config.toml
experts_per_token = 1
d_expert = 464
routed_scale = 3.84
router_noise = 0.1
n_kv_head = 6
norm = "rmsnorm"
norm_eps = 1e-05
positions = "rope"
schedule = "wsd"
dataset = "wikipedia_en"
Below are experts of layer 5 (counted from 0) of a mixture-of-experts language model. Rows are named router (the router's row for the expert), gate (a neuron's input weights, with its number), up (a neuron's input weights, with its number) and show model dimensions 96-191. Each number is 500 + 25 x the weight over its row's rms, rounded and kept within 0 to 999. Numbers have three digits each.
Before each expert's rows: a language model's description of what the expert responds to; "gets" lists some tokens that make up at least twice as much of what it gets as of all text. This comes from a sample of Wikipedia text that the model never trained on. Tokens count by the router's weight.

# expert 11
Description: Commas ending list items, names or award titles, plus would, List headings, colon line breaks and markdown table divider rows.
gets: ",", " would", "),", ":\n", " List", " as"
router:477529494514493519530516513503497506501487508491477492473565507472488486479536530510499495450503504470490504517448510502469489475569497549533483509557453501456492533564532533463548527488489469491518455508482466501504533506513550527497467518530478488494475470491506499483528499470506487529
gate1:444508482461522510463544489489488459515544497497476490452495530519527505510478507578473543504510522497494508485514506516467497496481497486514519509461464474486489444552553517516490534519510515489476506488507469491538515498486504517536508480512490477527480458515501519466509485499511538492
up1:486471486467454509545512532530521459518501499530532502462486508496544495498494508478485535527490521521526496536484461497511507510518480451503499460490448525488565487465506507486503480523479480488488464503490490496484463498504497448576497514480475490475546507516510506491500499428464517509
gate2:442507492505464522477488537526512545516474516487497533468558518506473498495525483501523533493483503491543421468478511513469496462525528481507500503501477449550490509504563477496527511465499490497543498506532528494519484509492506488494520490518471498503500481461507545506512504498482503560
up2:503462467475502489523470522494484522500508497470505485480525501516485519464539516513476527504471504510535442505468519485532491489554471494493488453472450456509552478516512461542503558494476504522504527473509512504480503491513507526500472486479499479512497552525483541480499536498504523541
gate3:511511471524504507516477479532499518510501456468548530477498469551517470546497511469539465500514462469496453544475509509513506509499497487505496477466456496538495498477496531516517525489501474451515474510491491549518461509509519493489512514516484485518527485497541508500554506535549519547
up3:506486535518490498472465476500496456509498507508497465526480489530496523466472486527484527506506505527489494429528484519488523506472485496503549495524527515469466513507490495480506515489497504513519546451543503494454535524480464531526518505493508534442497548498439444543490494490461529476
gate4:527507535490543525466463510532540522464484476500496520484525504524449505536485531478531480535494500519491478532488479502503516524490561520502462499494495485526440496515481539505478531501501486488489477544504537504468424525494472549487509538488478485481485511504534474477516510508494464503
up4:538527510512557544561445471500547555506476504492470502447491486514454525510483522494534509508483518463504492480487493481455503482518524500480486456472454477508463529539465543488507506519539480490543515507506524481515487534495533493485492509519454497516502506518512484503511514546497477484
gate5:500532538488460502521540446463516498482508488487533502498483498483495525496471564479532513468486537489527468510542496490467434531495539484474501480517490514529483460482507481455537482484511512526485514494539524496490505492487477522500490519495485502512525502526444496488455491475495480528
up5:505490498523482542516519531523534490461457536485514466483510523565492562484490509476526485466479526496521518499489484515494565476527488490481469489501529534518506486489526509476560495488463482495511497472456504476501521515473494550539497510515536525530496499505509467485496521471481475499
gate6:504471491502539510488469517528514459507499522454508472467524498527506486475489480508488504506544496514492471523557533468531548488496512504488544488487517494506482527485504465488499494483488477510543470520465531421466509547521514505465532492456524506503504521534484507481510465485514514539
up6:489527518481506493459536516525503549507465493526498475529477490485514480467462496500455479496498510503511510540475497553506504519457463504527512537492484518505482511491474482501474485488500519542429529471535517505543519487537486495465529526522503464460486482503514533562492527489476523495
gate7:486475470506459489519478480443515516479523494464510542512536492511489516531509510468546528505542520514540496543516522550541490525478442510518486522479487442516466543503476544508555511480519487519464503525479461447476491486507505530480532558511526484535517553481487481526543513523488462523
up7:477502472487492443494475476470491515515521462532533542557523492479536454492487501502544478465499520476517527494489490514504460518504516474543481518548499526509484502493513531466519488514515459555473454520509493494506512493441524483443470493501502480479519527529515481532486467453520499463
gate8:477489507508489523463511483516562489493521504508512482527534537507506467495534500498516474470464530499491493515494479478509514537480505511513511499511512502521496506499520524476449489433504498489472519464497509502541477547515511507547496474509502489452549468476509511509483514499510473511
up8:493522518491516508467472506494480501515490482533487517518490469481481471512481535528480502512513521512478524532498461513483479520483493485477494514504481501514525544455519521517476499497543516500521562494518464519470467540483527496470524499541517543461531507484498493495550488479476504471
gate9:513473501493484525515526494525509490521501507489482475541475539459533481488498489514479504529493528563491510547437462555520491529526466484518564500512466516547526492527491507503503531448493503519489484497521493483503539514499522494527472557511497501500516474529459511511515541504487497460
up9:503465495485486489489507545492469441481540456483504504515484512520517539531467456486520534568523534492501488472503483488486498489474485504470490466492516519502470504536481496514514531486503476472536529510512541511488469539489464527472524484483543526477450509513478474528533482489510469521
gate10:468522518470488541488522527528528497458507484521469455499527498477516501550477479472532500488517483525471481529518511483502525496522578501454508507445517525510482509524488481491482494528489502513494538537526491508522487493512482477448523522555507497489525478483521482509510503472462488486
up10:466516529473487484477476479500493493496442512487497494510517548514491520516529480513507508505518529517503482483510488485478481487483487530465511522487491505513469530511484523507503552497513511486437511549509496478531456535526486495461496501504512510518462535462463457517512482515483532488
gate11:466528481478495498482515474486519484514478476506506463482493506466477460492500528486453520506482494486465464514547489511502510482537553495492526498474506493519453532456479451507495510525465500503499518492497509482509532509538492479497529454504483473478504533521542524493486492492492531521
up11:488470523584529472490507545548502518536496442541498522482486483446512516471476505469471474490474517524501479499488468510460494497481530503511506489512513500482495511479490498506500549509506514512487507557487470459483499512529489496446521508485495538492457492530510504487498473496523503542
gate12:485484462510499489506541508453542461505527524531519545467524476518517510489537505474462518493509507529485497496538469481459548461501539502483483516483464504511500460529505522483524518528495486533481534530497483433463488524532483473535514506512530491477468491500481536532523521472541475523
up12:449487497508505481461498471518464498510481496470471488506512475487521510496496479493510516460549496505484506522476525489575514529466521474461479540538504506526492545519508472485453525520522474499488488513502478503466462559521542507437516509510483537496530476520539503492512504520476470482
gate13:477500516509481470495496484504515494479483513499504486442529488479475506496489463471541518510509500498498492494457467476471474472486541535502505527520512514523425512477481505530504495442515479535543448512492512492494472484458504494458476473483476499495496500500493513507518506507500471494
up13:510483488510540525492518522514521478474516547516499520497504470470498526539458486501504462473497479493475487473499518488535509498509484525542547483525471495495519443508479538479541480501549534516503467513466532514520520491517488457554457529486539534502507514524522485511522519517476490463
gate14:490518542483524500457513485505508494516484482515534512494500466469512481517464520497482487503533507456488469476509550540508515472435489502502494490482502497473430570464518517520542513486531484521508487496475509518516488518537462500458528520509456509536477490528499498504508471503502527472
up14:477523546463512519497484484487501513536521486537486499522493510512504495568506540496531488512544538553461522479451491527514522466534523518453469532523509517446497519543497485508479519479525458477495515471496438532502515512514509528473511506510501492510491457471505508475495479525504474467
gate15:510550505488494500503556493543514493538499476521536526477512526475530503521476475488476480470474526471465436492473480542508528501517465503537467520485509495523530500469459528516519507496466453457493510509515490489537505522558511511484512456478484526469482487475518508503485537511495561494
up15:477469504529524533511480510463485521499430517477413503495483482501498495479521489528513505473508480487530522496527522458523498460489514518496576496476520510506462550522511480497487521505535518543546504479487502507482464509469492486526486527482470499493561483524501528492529463479493458485
gate16:480534536478533489502532516475502530499516539510489504510461500473528492480509465547462494443532539504529487515506467515479484482472524466501500482521492516460494515514496527469494530558515510458465474499477477522488533491530491500551514533530477457521464487523500460509516503512518501532
up16:510520517498568521527512518503556542562502492461476525495509554509505521505508480541479485527459518487564446494480477504487508523508534472475504472486518504506486497529484519492477492509466472505513487524478497476487506485493465486523472511530466509461485521489491479475530454510499493517
gate17:525479477526494429484471520537497463468480512501501463493481521534504505501482509538492505502488506531528507522520511523520515509478533518472476518541490487535522486439449517475506552451525484516527522503461516462502473532528497532482522464516488509494511511498504513464438498510494517522
up17:521473506482474468528557477477523504500537504486512501540487462563507488479508501483526497478539541485492509455493467499473544504530532498484487476491495494530502490501471548470498512475521508507518499513505486516508533448475524533510496488523537502492541489542484512492518470498488466483
gate18:502483476534494536466508541528503520541529483515520532513483498520471483504491517567523523477518477522479458513546536442506473537479503530505521513508515511487473533492513490473521512536492470523529503493490485487511499506518506527530489486502447496538550508513451463481440509500459492513
up18:504516503516488538514506539526479513538543539508523540469510526503457508478485521534514528515488527469481476501512520447451438517513507505477496483524500544457502506512466490472498516488509481481481508482526497487493465526517489535499506511503499469504455477509486477538493478538489525502
gate19:522495515510471466483518445479473521535510512508463477502486505505536481486474501491495514508517515493495501539486507516509511516472505489480484493448510536465464526470505494472490547522533463514523468492488509460508498561492480441519494482474493525507483507510489467522470478476513489504
up19:497482450530527497490510501522487488494504522500488494510495492527527477485508526493500506529501480492475502457501508499451524493513472475514540464505462489530527496496495465489464477507518512522462474473498524509491545461511502547509483488527472527471484485459502528492485493465508527547
gate20:495492483486498496511505504490543499509532486479529445501479489513495487476464517490494510432494522498488447507512518502504514504494454469527508521471450513508516510509488513488503457506491473501503500515511506535511527506538494434472470529473484525504497493516490478449549520470491505535
up20:473514491497500479481517487487518523517531500536452459486506523481510456469479526500535534478450508476498486466489507531488518483543495520479498522541499497482498491532531468474483442523536443470530514506528467527539506498547492484453452548516501479485505493504483504496517517465454460501
gate21:484525518490522516508503503537509494458512467488497466482490499476528501529506480474490484517492494508522506535501513456486475488460509484472486477468501537471492484486505487511493526506535541524516457526513520497506478518472492475490453524525501534539460543502551486518529439439548505529
up21:500529505488495472524470490505499490504516502547515449525527515491509452509453513458513459532487509551453455505480497527490470486496503517484513482502504513497504556499486497521447522522481489546496499463507507511526493495512477528483512463486511519486486537507497509488490528466533472486
gate22:488464517516504484480481464504478532506535498491491524547502498445502535565523534522460498516515447486490497517513535518514550531522551495545511501504473512503485526485510505485516487496473523524521510521493478510512463484509465494537495513541504507510466476494500459486506473475467504458
up22:524498447493484465476480462500489498499499460468491479515506524493506492520503504480472515514501590510490497528479526456538524505512484510521511550493477508515455487497456510480481466536527517488472474533548529494497502508487474503545476449512548495502509496494523481508493479505486481510

# expert 12
Description: A pipe followed by a blank line ending discography or filmography tables, plus spaces in table cells and North or South starting place names.
gets: " ", " |\n\n", "==", " South", ";", " sp"
router:456463482515500517497508525476506524448509502511547470522535519517505507518481461456499496502505515497466488482477479516538547546465513512492512513483499491517521468519502490476503489471488515541491478520506528499460546462491505535518506520507521544491453479462550519496486561522573476536
gate1:491532494482494486526481471513514482465483547538452486525497497504504452471476504457514488491508507512505519531490473484452504505478538477495475465474517509501530529504485518501503521541522481496473519476515450536517529534481545498543509483500497492474483500502521501522470476466492526515
up1:485470507496478523520460502459454527504462523506499498491524485538508515518511535538521504533519520491478517486505483485489508527547507477467533466513492488482542487527465474530482453516484515510514497469473498532489532493438473491503528504505497513516467445506512527512511491508502500470
gate2:501488516468481513500472530513531474539511534474546492451518507505513505499497518453484519508480492531536487486540495512528516512479455523513492526523508496527506491526478487492503474500552491499483491503542487463542498488498547471486547491499479497495478495493490519533444500488513531491
up2:519513493504474485517501480487515494499496501515498539499498513490511534476505506504504481491463509527520463496530470516512508480457509489468468534515491464513500529523474495468503481539476515504497462510529439529493506477483494520516515515522487513515483556543511521503453509488500468481
gate3:497499512494487514555524490542483470521502521495533504475499479470483497526473480490512497528472515470490504492500483537497502517539544506478519486521473532511516545465534504481484487545478495485502456550501493513507521538523459459468499490544501476530495487485522537524505485436531499496
up3:487484490499521502516518554481467520466504480479492492502461474539492515535482516499514523450531471499454476458503479513489510501528481531531541520491452525484463521507501527507533516533520506472483506464543544482497456496495503506489509498505526497464534493489497452533496528532490484494
gate4:507499503478520441485504487537493507520471492467522496511518530526470427506480525482510532502471492488467508505520516477500486495476499481495552515558490549482480522517485499503494521460493508528489515503514475483494530509471474506518492514508461468471509518547494526513523480496495488487
up4:486514500464468488502462471492518515507507506529546487500502539470469483464500439491522490507493487528491487509519478489511502510473565493469538513502507464488499498467491528526532413479456524530498525514509497514490476469518522508485495484510480478499507513514499505484503511477466501494
gate5:571470511498527490520543529536507483497518508473488474503517490515530494498482519529529499484520494513505500506521509479510528520547514504523547486481476495530517506474493519529497522453516482503473485533472497506501495524489478517491476485478515541497483494472484509497491526458507508523
up5:497507522469462504458464496485495504510488525477499478507523472455478471473509501455519488476494553502510506482470491526456475504448464514519451524486548538513518486507472498475510476506476517545476515486557468510494483505527546474499550520507443490529501490544493511531479478553466500504
gate6:505514545524531494532499498525500505504510432463515509492501506487509523530488503476439568536516469481508521511484492518488490528488464525464534525495517489517513462442473471493528496484482474488535453505491522480535462489512491502476508506511531517485488534526466507477511479545473532478
up6:474451521475522485491486516462473520482449544460552533503536462501497491524495527473449515557537483490519514494460495476500485493479509484459491512458512472522482485448475479501523519461461524513540457487495517515505509470504473505474512516454542482533494509525534518466497492506509507468
gate7:490502467521546492489474461520477512493524486502484464528497508500518526496499510512496483505522500499515468482485539541557538510490525476505533507525490506499501503493566493456465518502499500520458463485463517471506498503503474484485516548513491475520505479519481506509504526440516508496
up7:483480557483474489497530566478484521480500508525509490469504508525497491483521499516491534525482497450533533498536488465460495472462518456485468507458506488550489496458460484503501515526461527501498501494530476477508511499527507516524504488445483516510477468494514510513494506467499480517
gate8:499487569523531564495508491515503520534474465453531430502527522507482478499516500496471530495498512516486461487538491483512502532489470492547522474510432478517431507469480504484527498510459532513454447503502511490489468496525486500496491532458507486494540542535451502516490485491493521512
up8:543502508491527546489516484485542519479487483462526480471540456549532504520470481496486525534514509513481491504536491475512521527512499526474545517477482521494476478528451479493511526548515494461508470515504505529540482509485498426512462485510524494471516500515502507457472493473494467529
gate9:436488517496467488463520506552483515534481515533499483507505510520449494491509495497502533503503510485537442546507507527500509465539503503508475545513512491470514525503474488484491489514523474502527501509529474508484490470524505516498450527467514461460546497455506483470522498504533515524
up9:551526481561489493488523457488465526491535475589493530466481493474530508479529511532492517504487515486504491489537506498505489508486520446499475495512482476498487499520472470525488473476495484476537483504484534533493480496489496496509528505498477454526479447506496505501476500515514542452
gate10:479488504467528507458535505466494558492506518532497529460523469495507513520503473536526507523481517496502499493509543467558480479504503512466482503523482520486493539471521492501481500525449495517507473479527484506492497508459469463519499530510453468534504532472500453460496495521497538509
up10:505497490501458482524465517482501475492525469536544512537506525480455514502520542464490499529513513538478489519472473488506493484501500472539491456455486513546500513540439553487465481497499449476565550538525529484509499461488504490471493484509543514485519518489504536499428484521519527507
gate11:463502520534466545488452490524506477541497477498525510524488500491516512480497536503566529441495502464516489511457482493530499535519512548463489485487467524488475497509537517474515495506508510538494485497506482532505505511491516477488499492490473508520494527508466514478490467486454472516
up11:541465482491555499501521493548477504493513481502486454501519496505537494472545516495519522524507541570500496510470479443496477481499506507480491508466482556505455502512540455478518474522494479479470433484494498505469481541512522522476506524492478502502514510520500484479446480475500524502
gate12:483512513474494484540499522461494528490530460493496491494532526527501479478482515523491494484513497527479489490506487519489477485504500502496460526500486470526535519491468501405470503499511542477497525503468526513514487546499473468514560530507485534536540519491491477520501512502503505501
up12:508526498474529502513496537517532506525537521492479518485517472534512535490453505489516430477513487516494525523481505494475518523524471462549473464494493536534516472545481506481509509438529503515456504511508489505503495502511491497495529513489500510500475483502508504451459519538498477457
gate13:481456542492532501512474502508518506547505518505491472475513476511513548528490499508493500521483480544501473474485485487500498542463511523530507514471495488465509486505478506464522520535488482518506483444516531507496512559490489447496493454494496500548485486515511488491491490505527473491
up13:512542467557454486524481487487482465490518519481496544499508543480491477515482507446529495485557486510511544489508464511484514491519488499487475459480460488528538474490527473529486481486498503487498542524493499492530486462519502510462495528539494495495503516470491515487522505484489503509
gate14:473508495501494507502480507543478468539440488457491514504504526490472492471485469531492543484489450485500510508456457507516479487485529474462534527488530512490517518490493458479492511484533468501512481502467472495476497507483513494485500537513536460509489529501509488464523513446543514514
up14:509516469507484496520542514461503549517509495532533482482476492479491488474495526503515476520568511520529535504532549492509510518456462534520504427519482468483465482480492514497519467517477504487514523465517537510476502473522482464467473431474518506502537501484461538504485477524500522476
gate15:516522456554505432491424553497544463486534541470520484483534489481466453480517462488479507467518459530492507499489506499483524483444449517521464478509513517482533489506524502479477534526477487480509497466527512519529467529515534499478456517476478527531520515498507480527470480513497479474
up15:510484494507490490518462466483492488479461486480462502469525549463490502485507503446491465475502498539528457470509483472493488515503507492493466499491515512543479494476469480448491520508495458487472489472511485496475497480533529500524461482499476458488529500469515541549489550492461531535
gate16:518478502507479513503527509501537492498478510543470528514468494483505503477542482520480482489445482498505509509492505516514519483496486506485506504527475483487567509475505464523507453530496527540484471481575515540508501520539453507468471502481515491451461543517480483512487518517496501536
up16:513488459503505495489514533454475545468504534511531524526514480488499485518517513540496439495509512515513468551525483524493473500491522513508495507495467485535546512532439516457526495518499491506481534513548513498473527508492489494517511496507490460458483512531510508541491484532552485515
gate17:503529533551506496504518482497508522486512513531488518478548520551517504507492504497440563512517498505520475486459466504460517522494512545478520514494523483533526462491433512517491513446465461470493526503445523465492512526506453520483538487517529480481463499529492468511475478500507507468
up17:463501476501524507461476526501470476503502508494501494527449506494495510467481485478553485464470475497478514478528506483510524472518459460517509468544492523491497524523558501480462507546505532530521450522506487536444494482476525504504457529471471552491565510489458531545513504501503469523
gate18:504509489482550530533523546531494522476493449533471507531468498498496505551523498470513494482488469465542505511522508470508541485487504480538492505505491417496503546481535462513538494513509521515490511535518543554530490487507504529517454501518499541486564479503558510504523516503491527557
up18:517491502501528501520530512523475495488479498483492530528512516473529562539507494478529500536487509494486492550479477548531493513501535486496494500490453472517522485488502499514527501541535524531457492520468503540489456521520484505491457520533527498487510467485501539499518464483497498555
gate19:472524476533481465473446438481495509537488486501507494484516510517476497490514507462546475488530549478483494502531493489494500472518511522467475511492518523510464495502474493467475486473517503445482497505510489491451486537470504516454539510533461523493476491471450462537485500522504497517
up19:493507486478503477514499505498513515474532521527506492480533490516509530503462522474502499465533554533507490537465482485475469508517471522484518471507470491480582547491465485473512516468517527523457544479497525516482491473477501514449468513489496477547492529500550534476490511508482500512
gate20:478461522543531487488467491482500490489493527525479528450450497471525437459475478514463496521455509446497521495492499562507540476506539510494533525440545449496516515517539505479516530479488488492541475493496515466494506512471506499484506488507483487534499536508484539494505485513502551468
up20:482479510475499481500483472461497473477473521494473496516494502456491491501522529497513522506504516469497526489461507503528515489502539466495494499508520474520545517541504464416514522482552465488520502470513474492521515502491491477482503464565531497458536573458479507487468515526500482484
gate21:490536507499548490490468501499501501494518479544497498507481489518477416505534524497503483527512527526497488518531517483523509500468442456521535497500475474494459504505508489509512508480514496459495447487492501480535551550505514537480569511470464528491518507471507514518476495515499523501
up21:516520501489517526494486476474498447498538475527475495501471483501502489488556519479534519473492510517506489481510541512516527465490495461551486495505540554497503559500533557531538452562505470458485511473519474538512500549508500453474479464485467519534473508456468509537524510500530530516
gate22:511530533467525531514503486478517526527499547482502492558469533472526506518490515494459477479482467469520550517446505507495502506496535488522507501485523448529545483452512464477484499505503492547506511507488492486482502473528500496526538538457488488474486516481535513502487510495487505496
up22:510527464497525541526491535459442527466487503510534481449456531543505575549531505497528516471462540500513507463499474469519519511546501509503471472472527509500516526520494494491486440528528484514502510515499518518487502491505504504542498496537505511449476468508516508537489484512517501548

# expert 15
Description: Dollar signs before amounts, table pipes and spaces before numbers in campaign finance, election and sports tables, plus thousands commas.
gets: " |", " $", " •", ":", "|", " |\n"
router:492483493523472521500506445524478500512507468506464553496520505486490500470511495503499498549506483472487555487490487526498441493510499489476528485522531492557468511505454491491444477491452496520466501490472469456491492480483482494503496487502549499485490510528451508465488551520493500543
gate47:488517497496481503518514534478528535547495487480546547521478573492473473531490504489498486484507464518476514506533531491480486467474512484476547482494515477517480494511466483488487466506472534518496497480469440479450531458466466465501529523492507462479487541490514465471504490509513503545
up47:517510477485497461547510511508474469507482488506530510511520518492506467494483471486503490496480535561505507517471512530541492527449508491507457553477504459494462517517476553489501473490465502445456496511486505522510513482485469481499512488466496507475522546542525557493462512499495482504
gate48:515514542522489489475480489506498479504467527507536472484484501515502436480457514519529507491548521529510538479489458466483545483461497465522485490506461541496443515487491514499550524460492502478492472493533502524451494521478520490500453501502484511494488557533480451505507489494469498485
up48:475494486516461490522477511512528493482483523544489475462510500506512460491530518461483465543515537546527506492533536489542509497495510506549531495548464497506445550466495458458473549490501512506508469496534508527492523491490492494513451505468487539489507468510463516520498494491509501485
gate49:504545513497492497491498512548479516490484527493498492492533542491511493481497530505505443482479505484505513500488479513553529465484522508513512503477486507449477562511480459486488508527454532486490449495527478528511506495505517472517497542496476510503503477494519448516514496458544515552
up49:547525483486543498522476489502516503494498506478504523493502455520508514512538466535448502517487522469509498504463500487529513505505448498501493497490475497497533496501461537490475490529449491484520473492511503530506456509522501448496537528466515476526491511545518471457488551508520519497
gate50:469494489514494521517520484500543503528515458468497505502481465452452459473504471536484518488519445485496456494505524522500501449510485481519483492493544472529494551481518519507505546464482476513477506506498529508518501518452488513497533515516494463493532526526505513506517534518506500534
up50:482505491476510474481427497492465486477477475495519512472537526517515547523508515458526511510520536477482455476469498529495499502458509502513481492541479512531486472468513501455476522556514512499518481517510474490520463525487480503493470476506487558534511486537484497477530484465536503484
gate51:523482471485518480489540505498481549503466518487520533453537534510462526475521491521484467530474486465518509508457530464465467528497513456487522548522519532489499514486485494470507499508495522472472498521486493500496484538504482471480520500490511517454480505526545502467512508485523494504
up51:497529509539508527499459525496506522513539506469467501494502472500494494519524536511463527463511456461499515515539485487474454504511510532500573488478499464510529522493492481506482437536503570518515475502478481499563540499516507548489462510508489539505519515535470511503524496520506480542
gate52:454482520475488525513521530475479497503534533456538506528491496520487449467555493485510498513511486426524510499471490501508519508499528468509482480520504503461501468534495519544557525517476492529487505481505517490532507471518528460529503488517468464491541462518506506542512472476486501508
up52:498502518490468560488541515496509509461508513494505521475513506508504477465515543500520499519522529497532523529506491491528543476501516503501475463492490497471491503493479490509494523496526475521557466525509527536534543467500530515568575530494484529495495466505524498486454479441485515509
gate53:543486470491552523472498476506509498527504504484505486511524489483542504531497516495469520502507490485553488485530560487509511502485509505498538551502503487509502498485514467500532526488487474499522480489520500455448471484517517491494490538467513482462461539491481499545521493538515503497
up53:432500531502500513520557480492483465486536478475500550522541523466466469484496533499537513457548488500510529508466471471488497474516553481492518477538466495469519534529471496512459491518533538489526507488535499496490518508496465484515479469474507530475479492515532514473528511527486509531
gate54:488536493530501510513501498494451482470515487539512470491481535465520482514439447488499506520478511481508488493529525554487446481514486504511487463489551528500516518480511487510480491481449510513479466497474517504544432526492531492518536508536455506502499527486542496489519498467495494541
up54:465458485431510505460483473519520473531511508532509472497541460562488524542514477504498544485500498531479474510512487495538521501489493502491484553518499478512542501490493486464507493468487531477494540521439504460521522458492513527531512468475518465488525487506505477507465493476498522518
gate55:480485530468519500473493528510507558505468518520533524500489489448517485500464494522549474466529477509515473471523489519527478449459495525519505514543503498497499507486507527518483546504526478528481491532484493510499530485506474526480545491472520504473510481472519448517494527486478505523
up55:491517497484485477462550496517501518518502510513504515484485520465507480478473508478548491511479515550499491477425472521498516501534510531474451519520468471498521530453504506558507477509494496550511467477521529526496516516496518488551497490503464536480530494468473491491479524516501467464
gate56:477476463488445497503495505498445545506480507485526485495483487460494489491505499477511486520478524490521519543528521497497531509496520478504483489504459488490511547461469486441526478477522532540517493485545465567497509537482479479480485487544542515523524509481493502516479454481473509548
up56:503526470488434470533489502547477513510448489552506449471507497495519537516528469486502499482470534519467518481471486484507490461520513519489451547519543494502496459505532521510499517524478455445487507522500496493459488503500515511469523539489501490461501525506495503561512508448540495470
gate57:479488509544483510539498500460530471543486477485556535506499477451477478518519538517477534530514497522523509527517550514485481526500483512477549549515484477520545529501553491469500455527484528515535505509455509480491459510550443458468486475510487542493472495528504521519521500485491490487
up57:530517491474487437497461513503546481526543506566523482548539488510512497525469466514474481503516542534486469519486501557488497485489494521507457520476555531502464485491463493504495508438509532473478471495483498508538552517487485503503497510509434530458503551483501491483506501481495523495
gate58:509510535488500459517485524531521502513524487507516492530506434524513521501503478536513515516499508535535484541485535518486528522485516476476523535463516538540504477478526502468517547476523470466496523537518519521481484545501477512513498521521468556494505499490540505533516488529504509546
up58:497476549530529526521471496485531498503515470490518491513500473440502469517541497476476513499501476439528500474542526490504507506479496469472531508493518439489467477499461515516545542490484521477522485515487503483541489473519507503483481502505521511462508516511474498482509498519494520502
gate59:541485494513490530532500507492556521511512447476518509475515504537505524517491501477511501497471452464480469495505455488458532489504505461519520512445484506451464448504526479504466549484526547512514522510492511503497478503535481496474525450485496503499562532505523492460492476516496484490
up59:518464500570509487491471492500515537533513434471549549512487539463495544525505514493545508462512486484467476513480514431450477534524489484459526520489495525426479527521513493495526504485509501495494557491496505505496530510502489499511496463517533446499494529519534489494536468502497476463
gate60:466495506532470533457475496524515473492490486481473482471473477515509483485543509510498495478532445519499503478483483502473483476501519488506496489507529510505466460515517507588511466559506535527499533505542505501543509466482504530437501452497514522528465479486514502463511474469499466498
up60:496481514505509520510505530528500484504494512490496530479533468457491513474498476539502502491529546507533528471459506503497505529558459514529471507528480505500516512467497570519535463481445509547480506494480500525462480499522466500469495487490549491515508527518512464489499501481485499495
gate61:548486523477512510548460500515541506543455454552498498473535473499508554517512501475490503523506473470527500490480489480451531528486509561505505514503486520534475480462497529488513568538487453539508519495511514507483483526457502483509518499475495488510490527479522449526497495531521494528
up61:471488461512469514486523478477489543486508529538485492477509492483453527464471535571514532501507492468521485439501518520474529501498485485474520524543496472520516485496552504566481501494507484453497518528475504507491529512509458524496515493546500541486513498554481486479534489487505483492
gate62:510526495519514496477508496492558558478506505528450510490453502514492521497495498536459516430497519492478477504525566467540528481525516513481493520473515536532498502487499496462507553465468492549519466498506487491498536502483456551489516480494490477521471486544481501494504515520486474497
up62:497481530498529471484456522492529483453453466479510485470519503495500488510497503464514450498509499511518503477481483510463508512495520442523517472519497488477501515544534521550521493492519495480529510455531479484512501516541499459492488500491500515508529509549513511514519488511500494533
gate63:507529505472451499511520542535489514471481460494480519477533479489492519524500499476515502496512466549525514494501487521564499478449508483516483519471496490505518527508515459498500501495547548506544452533529520470486500494534494510475461484489518517460497512516471439507512502471512546499
up63:455489560485510503543496515459518485499543466497491515553443531482509488501493446528454495532497490467516441505548510513468507507536513529524518504503495473494494514448479496542469495520476518496492521504482483499501506499506473445496515499542481458501500476511499532511490510512492459485
gate64:493515487516494515506454516507493518500452493467518510438519475502496537475490503492537484508510500477502461488470515492508502542517491484493457488447546519493500456489510496472511514499464469526485523496512502498505504529505493452478483476467518474504487499541550540516438464542519514450
up64:473479473465467481483462506450506486500463481495497516514555530534502505463454527485506506497487481506461542465482538541514524520484533509506507539504505520507507541456519466469470496502470460473497516487487504532502521496512516474495475533463549533453536555500496487514488477513537486487
gate65:531533513528475571502510478463502502505498466506491519490474554476472460471507489505526467494476457471484514485504475504478526465463497470502526536505529442464511571502486530517455486472485536535501525494490525501529477473488481482517514511509479495470503496467516505502489510524498525477
up65:453524489456493436465516527504515522531513523525501521464482462527537531528486515518502509494521539560485473473492559492503505539531495523543468501509513513480491458493542451500511465544516463501516499493535501537460494533531475527500492525517505506503520507498541492467478534461501484518
gate66:536496503513523503537478499512482473516525493474515499491461493534532471528508463514524513464492503522490484455446435469478497567468492511493535492483529510530497474510483530478511503538514500500529475535535498536515546499479534531433498480474506484493529462512482496504499533510489514463
up66:491502515524490492485456518480495511528487517536492499561494502502464529483470485489496491512526489523537533455506503484527531489543484510444511494491547486442494504545529467503501516478503505536511489493457507498521488535454472478515510535484453538541480449512451511469504487504488489548
gate67:516502509520559510478495460532460518459514509505489498533479514500554529487502476520510491503500547483494479523465453509504504519529534492466461478529495516484515480530522524526495507521466481498495482481519486511512531526498494489513467500514531458485511498547515476505519515484504493440
up67:473499524491519504477541524508505501506484502505487517484566452492517469467512489494476529492474521508558514475517476517509485484469474496480510506490559485535464515476488525533475560555580494480488574513481481488531488495509495509449516479492537509455484472494527527506484505504520516511
gate68:513493504463494519552520458496481488482533490509517457510532521489472520518482472490451510537458505517484538565480515486542507490478491519464466529509466468477501537517515479503540530547473516495523500491510484525458477513492442472488500499475511505451510522495485509490478503465548493446
up68:538517494513525501491510501497473462481502449507477496537515464489524486553428524507484517541531505478489512498535475573464514483494478479491495470510481529493520461505500512563493506532536524422512523496482470513535464497514531477461515502515500502461450482467486476478461490487506487508